From a checkpoint of a small mixture-of-experts model trained on Wikipedia: 48 experts in each of 12 layers.
Below are experts of layer 2 (counted from 0) of a mixture-of-experts language model. Rows are named router (the router's row for the expert), up (a neuron's input weights, with its number) and show model dimensions 0-39. Each number is 128 + 24 x the weight over its row's rms, rounded and kept within 0 to 255. Numbers have three digits each.
Before each expert's rows: a language model's description of what the expert responds to. This comes from a sample of Wikipedia text that the model never trained on.

# expert 14
Description: Short inner fragments of names and words like in, en, l, r, and opening parentheses before dates, as in Rem-in-iscences, Intercont-in-ental, (2001).
router:152125107128142149133150115101140155141084129132092150170165101163158133156082089087148126124113132152118121113141164151
up0:153147083144145148135128131182130158160145128123093129150159139164158103113130102104133077145166099127126097068127101198
up1:102147129111133165126129118125143141109105125125130148126135120174088134160093157090151108069135084133141154152127162133
up2:136139093096068149152074123108137114105117112139085138130130100103108134136134098088144143149149114144123134114117154139
up3:139147127118139121096140110135135134128110142102119144099078127143139117172126152118155161189131134166142142069107144125
up4:133115116161086126136135099126129147119091149120099163112151135140150128113159111149087151115135095129155107085144119191
up5:116118149146111116128139086087157191170068123105119151139109142128140152143148142137143149142119104094125198116127174174
up6:135153114128174129162166095124115142084143158175129112124184146125181110123116099117112154107086140150116154154117142109
up7:171139132119088117090146129107162119110106129155160144126093133118125130144133163121106115162125147147138153105173147120
up8:154137118125128156115117102119143127115121071113097135119112112133174152086135094144135119085137130129118129107110162120
up9:126140131120100160083117117155133109167135088139135136118131164127152135140135112128165137146133162110114106126127140154
up10:105132114145142107135149125130155170124096139114123105165078140116127141111112132134082130130081117147139125143149126102
up11:166091116154168160119173151170159150132120114118110102117096118180142109114073086118144124149127146131128152122166141127
up12:117096114146131133098163121115130108078089126137105145116127132114190157138116132134120130081107113134151137135159116113
up13:144139091108180118126138098170153149113097164152151071107141142107094119130139107125160117137108166140121135099119100119
up14:129140112133132117095154104125162113168159131141137112170125132151102149162129104116153146151121113150055101139157086132
up15:119135156143174161118159125113159155125122136121160159147076123116183146081103112110176139134112119167156120145176122134
up16:102140129143108151114144152119152126154125111179126136134147149109148146111129147118151120155136143153091133097136070128
up17:162170114164113125091121092074171101115104154147140114157132123129114114156131123100127085102129117160149141110173100129
up18:106137120137089133144134102140132153136127088128093129145142164116144144145125076135129142146144174176138134147148137120
up19:133116129112090151150152090107112132107092124147161144126168123128117129156081151137129142126114136146146097121119118136
up20:204131143107095133147115128118134136174149138122152122153125108108168109122125111112166148102088133149077136110156126140
up21:107098115167118140123152095153168107131130086113172108169127158168085158088099120115134116070131166122128117169137138133
up22:120139164125133127135093108148132156183147103119136136136172158109108146122114149158168157100149133147150113115101111114
up23:144151127134145094123114083097107155100111125105102121143114103118184158120113103100123108109139085116116168135152096122
up24:127124103113159140111125131134132109116102106106139064101157154106119127162130124114111113141150169152123131147118109158
up25:135158149127142125112138108095105123116118084101119149064121146082156114134117125121133116139152116109107130134130144102
up26:154167153164151105153123123148164131216143149126107106139102162148110131124082134161116090167120147150144128117135146135
up27:156156108104106103113161089184118128140102107143106109110181112123136132147142127208164107153128138107150125154163110136
up28:153104140140168141195110146090151138132126145151148152151112135158097118156102128116102122175150106117108110144101155152
up29:126133125109156108137129117150142148096103150137138137165154121155118123143128128057126109101151117164105127095114153116
up30:165117125165169097128125140137177138161123121159147143122109111127132117129159108176120108130123132111127111134132124134
up31:156147134100140093151096118181126132071140154144098113098113133117111136125110132125105130095090099095163124093124112107
up32:141100148123161118106139143145156131176122086140140131115105118136134128143115128082132152147123096151080162106112110121
up33:135137145092108138136157114113123097134128124135110116158087110141159106145098103147096127187105136116121134086193154121
up34:147111099134153138143134112153134129119088097148170099151142133119156161114128126114100117199100128151153108087111096137
up35:088145101122146121136090120157166156143148161139115107139142069123112146121133144185166169066165142161105145095126127108
up36:125129101162158149117140101112150147134156128143154154098123145117171136111110091106113103157127145106133134142116147113
up37:120116093133118123132101127108168115169143146122099102134116127074167139167146090111171113149109138144121124142098159175
up38:137129105106116132151139136108125120136129137143122169168136135086121078107141142124123124078127119098109084119149159148
up39:134102130157158128122180137086117122128142155118115157147157152134155116097076112095175088125106124127126132110116123134
up40:135128115153159130133147113128124124141098110111106120139091162070181146132095142137126136108113167108139089097143158118
up41:120122130096119140171171132120160140148181118182110134116120133158115157148162115140137123137122142104115100094102144086
up42:160135121144133127115147093115139156120167116105081134125203129096103123129105079083127166129142161164114137102160162164
up43:156139095148140128139125095081139159094154117128135132120176107151146127096119135132116121132163132168096094091092104151
up44:102143126116108125146142133106140154139138131131139144108114125157173053158121154144168106126157114125120093086092119118
up45:138135122122105164103140126137089134093094105155088111132121192095120109103107120100125089119107113183113120119121133128
up46:155133103146146115109162147125118139145100116157140119130137131159132100156083130113124096141144139124138100138129142126
up47:095097079130133131162139134136163156130108119114106098120125117141181158114077146114152091095144121121130162157120150116
up48:160147125116156089140145129090144149130137118150116112157115134104111154165121124100090125153157140136118117124108136150
up49:143126148117115148130121110108149128130149122090144098135150110120132161117117155118171154142100156154168106110108109090
up50:148084132155137122095184148137137114095149095116132130112131146201158150108127137107140106141157115126109112152118124127
up51:142140158147097116165137101123142112180137091166121112126173114129108132143064088112116140106099155092143129141113131147
up52:116146143119161123114108149122139164148162115113115139118119154160163126180097167120148121128108093099081133142168139116
up53:160128150076150176110119128175131141138096125123095115158142129137097148113071170181170079114111131149154126119112158116
up54:116139113120081115180118157150163172135129088120131110095127162143136071156139146142144131132110131146137152111157130123
up55:131120121129137118099115172129112129104129103092128144117152154118124133092119163169174126125128121138128074122114136160
up56:114117125153114143102175120110123127085147149095110170159154143109166110118082092110134153141116104121126109103140116131
up57:174130111131168132123127113103154143152097111116127133147100116115126126096132166166136130099134164148131120107163131142
up58:138098116127127184135109122174119125124134152089127111103180145166104160092066110118103156133110108129183144124127111131
up59:160106151126132142111127130083179176120099085105121128134045146153150117117130166124101145134123145132126144140110136101
up60:130142127137173143148135135123133151132108120087142146163136124154114128087091101108118159133110093159121153145113083137
up61:159119145100115115139126152159128137136086120118108149080105126166119143072113147134138118126129138137110116119135134125
up62:111124132131144122113134104164135117135097144133140160159128145118132086125142126160117120104109127129152159101128133158
up63:113107121133142131085120112135127120159122135138167128089174121127090139158105115116093145127116146129113130148136122132

# expert 23
Description: Four-digit years in dates, ranges and headings (2007, 2020), and second words of place names like York, Carolina, Hampshire.
router:149188135083133149104162119150163151166102121109085126149139161131166104132118131109119126105170129096101120143162115114
up0:099163179130128123096130159116150151111131108135153125099141098163129141091113105099176096131165076140159141132113125116
up1:159121126130129115147145103125114133116151190084118108093082116120146108151120154129137155075135108111163154134110124127
up2:131116108132109162167133113159183087167160149115132104123147134158167145158089118112123101145168131147121133146170139104
up3:161123134109126136097132129127099158085153105172091128095121146079104146165128103133121200122151151088106126127148133116
up4:123176105113131150097162120135136156105074139160132103142119106158157128129136184117130137116128128116153128122125158103
up5:092098121121146113183152123142159153122096146114093111126121152119170141127131128100120114125117121156127117080145125124
up6:129129119176116183133159140124145123143098164105108132140157142130068115113094136139114116124135086144108099127089086129
up7:096123139120106104153139125145095150108165102118152140133148178090120126148087191121113125164128136116135155084134152141
up8:111152123142138155123149148153172134153107137095144150139116151100126124145113165085115135136150079107128116124145156133
up9:146171111124137145126114143139146165130105126123115115122157176117140121131118121080153131124156134152144129134100173146
up10:123169137098118143093130105177173138111103144121134115146145114136121174116141154092139126128096102107134183110110157132
up11:132139127146108152072106140136087119094112105112115161147112165121160167103127133113161118146115117119156117129180127092
up12:183120155142121147052118103115124167142142114116155140131118184137169140127106104133104113107140130141109116117114098086
up13:163144149081123116127175127144177133154160119121103177130112117140103151106140150140157130133145163107149177114123118127
up14:113145100112090155131144073136121117109127093111125109138131159110137132137074149116155142145123154153077087101122150128
up15:125103132134100142127091095162174198131126136122108141179151136126119140124108109130154094125136144106133119138152105111
up16:111139157110133138163111107116133151157101125127163126089173116129124146158135121161116133130169152111096117132104163157
up17:135109112159103130129131149123118157158105122121105134129104085093135100117158088139146140161123073120091149143126144123
up18:154147130135137119132109149156100135111124128130076109167131115105104135155099102145130122106092148128118092124151115123
up19:121137125113124120114138145117162150139105125156148124156123155125134118090123123099106127111165113100139099114149153100
up20:115112128118137110134136135148157141111170137145109177109146153104114140135120113127082132147132098096122126122115185128
up21:121123162151118179136163117141162133114178120130163081119143124157138102070143134133100115127134121100112147135153153119
up22:125101096125083181126119129168106132102157110120166122115114117122112135119118149102155107151152110142144102124129143089
up23:138145116112160118108118109101185076169087092109138155159120106138127127127131130155100103094154102158074148112119129145
up24:162142092123133120144135141116143109101112112114125137160139097132165114157086181108127151077091116106143159137152100138
up25:142114119126113136102141102112180124119125095151145092100113138104122150131147075163166140128121122083125116141124163151
up26:182175137130143153121098123141121113138139148166119173116170140127120143162106104150129114084155110128156152140144134109
up27:151127113106112098124113114139143168130142115104103142133119167142167126176164165135109158124103127126102118107116118137
up28:114097138114116121148145097166089166112162141181134118124098147152119105114065186123116140157110117134154160083110163091
up29:156137183138122118133124128133143119144171136128143122138121119141118128115115138100100194121140114133107138143105099095
up30:146131141123128135105140152167155137127120105119086133129103177119120128102119135133113191137140136146119122118128067052
up31:171170168119133132139135122125120137108122145094144132099098132135102125143115096111147160133131165167154099091146107177
up32:103123111086114162118178099172110118135159162119154139096145160160132117168118156115119120073106111112151134139118124133
up33:161153105144165125149134120171170116167156143135099138150144119109088131110112168120154119124175111114131099185113158122
up34:178128144147145143130183119097163170143147118131132100166147101113074153116116165086087163096116097137109125106145114092
up35:129122154105172074130179139118198135122159141143106122154099125129097136124104154137131143137139117107094124149140126130
up36:174133120141136132093175137172137122117110137080133170125121170074126122125106148088138103142146171096128099119110115125
up37:121163113125141115092145119151131131125138098146132146138138091089142114108158157124112080094123112150144168146092153102
up38:097113126101129146126104109123146121084130100156166117130137117179113090092118111117112084123096087071104104107140136176
up39:176159114109168168143197146171136150173104110131137144119161123160150109114139096130108106129121094123145165140131133105
up40:113184140131126100127140118142184119188092129109104143133128152074123161151136120133140154092142081155120148169136123124
up41:180116127120145124105123121086141095134106157154074141131121119121154159127118090156106157131103172126085112138148133123
up42:117114143111130114140182109161078146156139104107140141088129119134142106099157154126123155106099114132124117174168144113
up43:126145125117100119158154133110144166171137127141152154112135070126128099101115117117111088114142145123143117129153120109
up44:122111220147099094126168112100130161139136119120118142091117116122098150165133144131134118129045093139104092143111116112
up45:162147173104131101140139137136167147156126135145114115151146136117135121121175129096095142121161115153091124173161124113
up46:140137141106127154151135116139109119171105118076115153131122119111133146123123139127124108165119090117133150144116181119
up47:113144116115149151090151113121129145150128102078157140137130107114088176099130112141154115133136161114139114128137155102
up48:103138098094145091105116118142179111153105153148117143147111149146126147120144147111101162117157072150110149127136157153
up49:194110117146159175098152136131130143083077103141140138168119119114181126141157137173111127112148152147102158124142148102
up50:102102102078076125090099108129151114123107112146136109120126076082166090112135095114139169121143153089157117130119138119
up51:119146113159151127106150111146160143143112107098108112125151135110125123171094130134117134107128134154136109141117153161
up52:146111097101116122107110131103141136139146146091108153101100080148121106103128166143130135172124088120154150151137124116
up53:160097092120157178087099111144166138137136117130072126136145116101135179127127107130132150138138155134106099115109133148
up54:105145187104082171075152120105131130158172096147154093137129130116153104103095163127128129119118108164083150136152150155
up55:153152146090140147157092138130167119118126138112139107143095130120138168092150115085102141126155156161122112148122108128
up56:117153102127120112145116172134138100135121113160141137121160112110109136157140134143157128122138154085133110145170102109
up57:131132098096111087148082095124119158103122146118148104158106151135117070076114124122132145108135144158141105126140185154
up58:130119122138115192102149118099116140097119131140149096177102139157152157149124131110140148145124111138119146109171110115
up59:109123147110145128116136113102127189158135120123119104135168175142175105109124107116116131123139170147133128126160108094
up60:130154142123123163148081131133126176137104117150119134162125156150173120121094106115122134119151155142087094116107133145
up61:061137089108162103172126108129109116119142132158110173144110051112103107120090148153106099113135106130161130166115106112
up62:185114112092090143149168094104111102120122171101122134098080121117121141157093140106144111155151113124131144148153112120
up63:106119130084148085097116081112149115161106117084104129080112097139135127100127142160121110137135150152132151092140152140

# expert 37
Description: Person first names and name starts after commas, pipes or by, such as John, Juan, Maria, Peter, in lists and prose.
router:154158100131133141120180116142159153142112163132138105111150139113151135117117142137111124118175116106127107107127101142
up0:145126118126137131129140106134165176087109177131139159106136137140078104136111113148088150162140163095138120102155129126
up1:061101127198162137140150118099151142105108144142103162144128154116132096089126126116125132131142080105152158138119126118
up2:127122151125148111147109107106118138108113161182099134176125169105126125118102158131103151062125126086134123063097145134
up3:122147136149110150110128109103172146158182138087128138172099144158155147124118138150165152095123153130130145141119089129
up4:100154083157120099089164145085132135147156104115114082183154162139165128163174120174133092131170130143122158160106144136
up5:121141120143110119114153151136183068179117101098138129134135150177110185130146138169110148144153105113082138131161127134
up6:108119104118094100136085113137125151136068117139110124142114124117116117097110141096129134094139155159171184078153095138
up7:135130116100153131138142144092167133114127097130181169150107134119088119152128154144129117137192155146107112123120122076
up8:137160131138119106118102131169132122168122137071152120113155147139120153160157132104112117155111156147175105109132137124
up9:091110149078127137161093140122117124122094128166127120136132123102148109125127086141122104135106075123162147124103093125
up10:111155068142106130093130108109152143121092137104150145090156150159167133130151126098157115059163118173152114128125095124
up11:140140132130116123129134090126135133114137117101145137108108163127133146122108120125134156115106135105103105103097119152
up12:102129160165134132097159117109143157110115160130109099134099173092118136141137152170131145121158110120121122077111155104
up13:142113102100160132106099137089160153160113139089135139148145115115141122129160186144143135122119132114137113118174134104
up14:102126136109120151143152130125099155146090087104135080146150176151135140164114144110164138103165103106141115098158119122
up15:108143114146083148111128099113133131124054193125125119113166099107143143118151155069113141118111116103150117133119116137
up16:125119126139132117117125120128148145127153119127121125057172084096155108086143145124134128114131102149160165074136151085
up17:140138134107168117119194137117167135177155118111169146114141130089123122124126202144128115124139093172139085153142155134
up18:116144137093130146120103118118152194157139179147141128116161113107134150140137116149184098168139135157122073096110140162
up19:138132095122142114131161149126120156148126099125125139137155155096127103127114135104118086095180095082185135091143157097
up20:102119122115116190133133131135125130132092083145140130131148096130124117148156153171119123114138119137187115108159143114
up21:110150114143139100109144100158151134119133095156119167153143126111117119064123151118122114105141157145131165115127167131
up22:139109142142132159129178120135129065112100118125082125073181166172139087110138138138122113135151120117087161121145146123
up23:151145116141120139102190116120187143133128134127163143112167123131115123100154165137122118134142058171102121123113160119
up24:148122157119141166125154135152114135162166132109113137122097128149096125144115118128145126139149157113126157105116075132
up25:144163102125160145172149125112151113110151125174145098170152135118153159148124130121130089123165148165095106104168064137
up26:159163077128137134140146129130121124126086136096105153110124120134121111141103148114122146157112119126091116076130144146
up27:146130172197145133078163130131166132119144145085128124086086127138110106127102139137137143137164097126149111097128069108
up28:134150081117162152109096106148124173101117159141175095140128150115171124084079149104131129105171107131160098103105138124
up29:150160097166120109106162160130204152118154147056114105118112107109133066148132155108130146075108153118123133133148126132
up30:101134135121137126148141143144159159133084117106108121076128117116143159149076122141117089071123118071169146156155126123
up31:150095121109129108118130124113139078102132157129129125167097130150101098153111136146118134171133156125077143146105160115
up32:138113134113145130146156093175106180149126148142140094140130108082120122105135118116108148123121101158107112128123116209
up33:144125107132121121095104102123128167152127130145133153123150122097104109082163102082136104106104133139106145140096161130
up34:109172155143138113107129175156165139145125143120128135116148165109111093105125102134134113106131092161110153151129148092
up35:173125142132142140113171127141137146098124141130069122134084105100151143162110116141125145131172113097145136154102119105
up36:151086113114137163107123128113144142132101158092118123135120124104111171171126132148127099133141138109134123133159110092
up37:125108149127094122131116120149123141102129090134113139097137182138130122133159176156081115166124108128134120114134175091
up38:137130076138100126146105066122134144120162144117086074137161107125139144132090158078109159115132134110096111113089126126
up39:122118124095172130123134146154125136134110101125154146135120094126108166122122149084096111121125149152130142130139134102
up40:159133118137127126129117079072162175118130142155135149120114176118165104134103099095135156136133158145131106142115097129
up41:112104077112154161131160139089144137126118126141112100132107101102108145101137147104115092175106079117146143148139142135
up42:146147137118119150145107119183181137125101136120112108121151132137150130131141124128125103114160141121108092105139120143
up43:125141125139140130055119126130125117123120125106144159105093111146091190140075152108136118112128166112128155126125104162
up44:127152128139134107160128123149143174161148142101143143146118136132093120125110121120149143129142101142152124124104162122
up45:177153120128122117139101138147122148130080099122136140146134129140109116144125114095107080107108132135124118109134166113
up46:165155106121125165108144077119120117101087167161127124148081137135140114148083123122131142077160143134123150128110145138
up47:119087106089126161143146106145130130116138142126129099080118078163077168128153141113119121124144130146146112138135154137
up48:178105117128131142145140137154173095130154149119142166072101091139141096094176114154093116100165157108133138132152130131
up49:139124157132143124129155114137121144130128118168123132125170127134155137113122112139144095147158135157149153130143118146
up50:168130146148137115117127111159107189133102143145126154156105125162131150129113122101135098130124128100131132151144153121
up51:137164081130102071123138113152156162135179181086087124113128072129179128136113140119082117130117150133138135105148138100
up52:152108105122163118130114142179152099140141122108142170132136121174154167094124179099150134116108103128102141101096143120
up53:135083099119142163165146123145137129157145139130123130159137175145122118122155136068145144174128158108102108106147116124
up54:125139099115140123153146105100128138155135156170130137127183165112104131140123121140141153109130155105147169087149109132
up55:120096127107096123130101085125142122148124116162145099082146148130117128107112134117140139140094126123137091123118150118
up56:119167134126135163136111138102129116114153094107111157090166109112161146109139103077138137117127141103117096161188140173
up57:134136143138182138115144157148144113111146140178101076140135162137119151152128124116124149129143135127104138102117123157
up58:127116139140129105126134120116124104148118123147109159120120145129117163141102165127100112139138115133125135126170118133
up59:169131123135129085109122131147129127121094122117099158123101117097099079080117141097101105148131143091141154122131119114
up60:130147136141146136104139125149147145126168118146152150146128100122133142107116163110114102147119132160131096138107117156
up61:112173130098135150142118155124131113152103133137138121110156124093138106100130142111150113125117157142111099137100099116
up62:138096100129130081111120120099103110111149098122137164152128163137131121098138123144155140128150108119108118102132120138
up63:123158088103139091113143110147130141163125094099179165124105138119105147140111160139129112153144085100141118107182117144

# expert 29
Description: Short syllables following an initial S or s or inside foreign names, such as s-ari, s-alo-ons, S-her-iff, Bangs-am-oro.
router:138192125094123151141148104108158157107147113140128093099190153110146145112112106151099120182158113100145087081120141115
up0:137149190140145101118123094122162156108112107144108141139130121145133129127186158155128111108158140124082103119130104126
up1:167171167127132140160127110142152148151119151113102148115157210120149148109114121167149168149151096074138116068135169126
up2:112176127118117110136134103162159106109150118142146132123127131090111107162128124095111112124095075136070125128140122148
up3:152168087109139127157169139118154125147123127103094092102084135141110153130125087137153153139151072128126120117091120129
up4:110101133130105149117160124161159146125102126108140112161076192113097149127142158133106091135173126137140090082136107137
up5:119062113115186116127160104086161139145166127116098113147138126115122118145121147186128128182170133121118127155152113149
up6:116138130109090157129145136119105152151123145105117137130123109087132161172129148164137104132104157147114132130139153108
up7:176134157110140176135113154124140143161113113088113162134100144104148137148092101104140136127161085143123148125129095096
up8:115159113125096110106142102095158145086163104151144114121124158068108134086103121105144150108167116129122132067154157105
up9:162150113125113147114117127152168094140126119161111133140100187147180136138163132088126090148124114141173129080109114141
up10:140153087124135149100134095092136135160103161163128147121169125137108149108127152098122138180139115128115142137129110081
up11:111117156097121122104125098116145172135136140081084124145169125111147119136135148116132137159141114151098165132128118154
up12:118177148120105141109111098116151159108143175124131114130136140136102148102182175142149125117121130102102162113148145114
up13:127122094132140126108156182112162116124171120142111133117122187124129123141133151153135142108093137125126149124152147146
up14:176195098113127094135106125126167151114163115128124111126157112099133140144144149165113127191167124147139101141114119098
up15:161165151097139118085151110162149092095101142119108153120118092108141129125144116184123135117151103175135092136115120111
up16:136126150137122112118155117101163137139118141103127141138140110147128138135109105089120124109114160093108161126175150101
up17:103142169109140145105128130121136153130127126138118141111150088130115171128132116141132127116165089142139132101143136113
up18:167114076119167121140142103160138145130135141108102106153144142125112151170129121090097146159148109147097127084113128148
up19:131146145119148129084115118114146137106165146122129118125119140150171086108110161150077112150109130109118137115142157103
up20:121135146119107081120144119183152150048125126132106082108132168152133151143138152146104110148103118147141134150165081146
up21:095145135111142098112138109134137111146082145153124105125153199124120115126155156146129148123145138082091131124110128141
up22:125145089146120088123149106110152162123124135111158093136176152116146143114140129092128099164130098110118106165128087124
up23:120108149129115128137141125117150147137157090153109113086156133115134173160075117120145089123129086179132126102116110139
up24:151147109158114091143142107139165104094125107142133123061155173102105152090139175122080104128122142115124113090145137125
up25:109125133107184126091140118159188094092121141106133125121154157109131083143122121120117089133150129140150119150125148139
up26:143172122114124117149149103106147145114094114147106161141110162093123110130141135158153112130182109141158131110151143110
up27:149129075153112127111145125128172163082136108141115137165173100128190138119131113133119133123148085179115127124110111092
up28:125178115070133108141090174124136149153125142130124095136097152092175129133104130151167132133156160098168114133127176163
up29:131152112131139192084123089156141121127146140145133101110134115128182150142097102121162101114161086105145140125094097157
up30:109108133137109150081154115138143131126136142119124130140174127129114131115108159074139121126139080124105106095141113140
up31:152148126099137114169150167118150172144141160101096110117141103166154141146093126156116115155146101111138141126148085116
up32:127182133103125130145112083107150150168114128124134137149154115141154122108129107089145105103119174123086170096149107117
up33:137128131103112116146154088126125125072163124148121100102170104150134122114148105141130132185114151115159105097097132097
up34:155171138112120120100149090126128128103095113172123109105144122138147125151140153130065140116116110134131095111137127134
up35:082153134107149152122147082102115180123158161082165103125142151107107144150138125140140143151131129156118169122088134161
up36:132150110108097152125127122092150134089134109134122118095147129126145130106140134154138126121083121146134110098107131162
up37:154095126133125112132125124132137150148133082154151124105109143157121114122136130154115130112150160074150112123131132145
up38:167114123133121135091120130134159113139150108155106108153133095094133120094100138123146123102085100104140112082136112149
up39:151107124112136125161125131130159115132188100104151133072145131165105106092101115117079143117100115077087101119136144104
up40:078153138103185189178122144120142074155133125107109168107166112163126140125121151112117171157162087091142088123112098141
up41:131144093124141117164111134139116147125157124145146080153099153100106142103150127165185181129118121082096126110106137106
up42:124136177096117162176149122135164131124102142152158090123130120164143128122132094156081114166115135070119141119141094121
up43:123120119122104111074130104183142151114174094149138139106103114089167093123104144138099130114165100127132102118134134133
up44:138136138134157154128135105142158127167133140072140106126162176122157136119156101138122108149119092125136114092110201132
up45:169126109139105135166142143115157137103091105124095106164167145148120129116100103111166090146192176103170132154122093119
up46:146109129133109108132151095115153131138133141125086115116121160114135180131158116065074085115140122101152139102140134152
up47:132089121142154097117130165098169163093089152126152134138124163082103092165137122130116139135122145128156145140153147118
up48:152150156103142099132128092160126170110117094133105117065162117128130126096135143069134129138155148117147120119145131113
up49:118142150136145157127165133138152145150097144116176120107144085095093105120108157115119137131136153141075117114145118107
up50:160144125130127132113123139134171139147129118134063136075151142150148153133084101145122103149118120129122118109163122134
up51:114152140100150158128101126121126157121161135165139090103117111111136147127110146102079097159145132121108069096169143137
up52:113113136122115114133158100121145133061097183151134169068134124085139157113120131133098152096158129111131111126152123112
up53:130161088116137151102114141116168134180131126164086100092141142133139142150137151107135117156146102148106091066126141145
up54:119098083113100142129137110120145158126176125106103105140176125123106138140126148104158140146124148187084124145125131140
up55:119151106122080134125113088112156206111115124071144124110125141126134123078154092089109138116165137093116138118127132125
up56:174152149114142137119122057124134142113160125139104146155133079150114108119134112171089124131127125097122073137107146158
up57:131162115109122137131147062120177126141157100135122135102149137121166103142139137114136167134091156096122112093153124093
up58:121142146095183114121150092158113108133129119102141169109171124125150120096106117105144138174138116106141117098153140122
up59:151107135083118098131133097136155137110115129152105123113130166130147118083127097172085117148143162118118100125132114107
up60:112136100128166155134078145108163157142139114125095114136093149161135109225175137139138115084152156122134096102072153131
up61:114181132121094153145068080105124134126108129152126121202129130114132160144101111102145123122126081159118155077140113099
up62:144105161163146100132170094140178143139155162142138161133177103122135102116113128116153112131136165129126128104104138135
up63:190153110153116150089122105120151124131174129122147103106162139117111139128099104158110093143160130161145105095103119106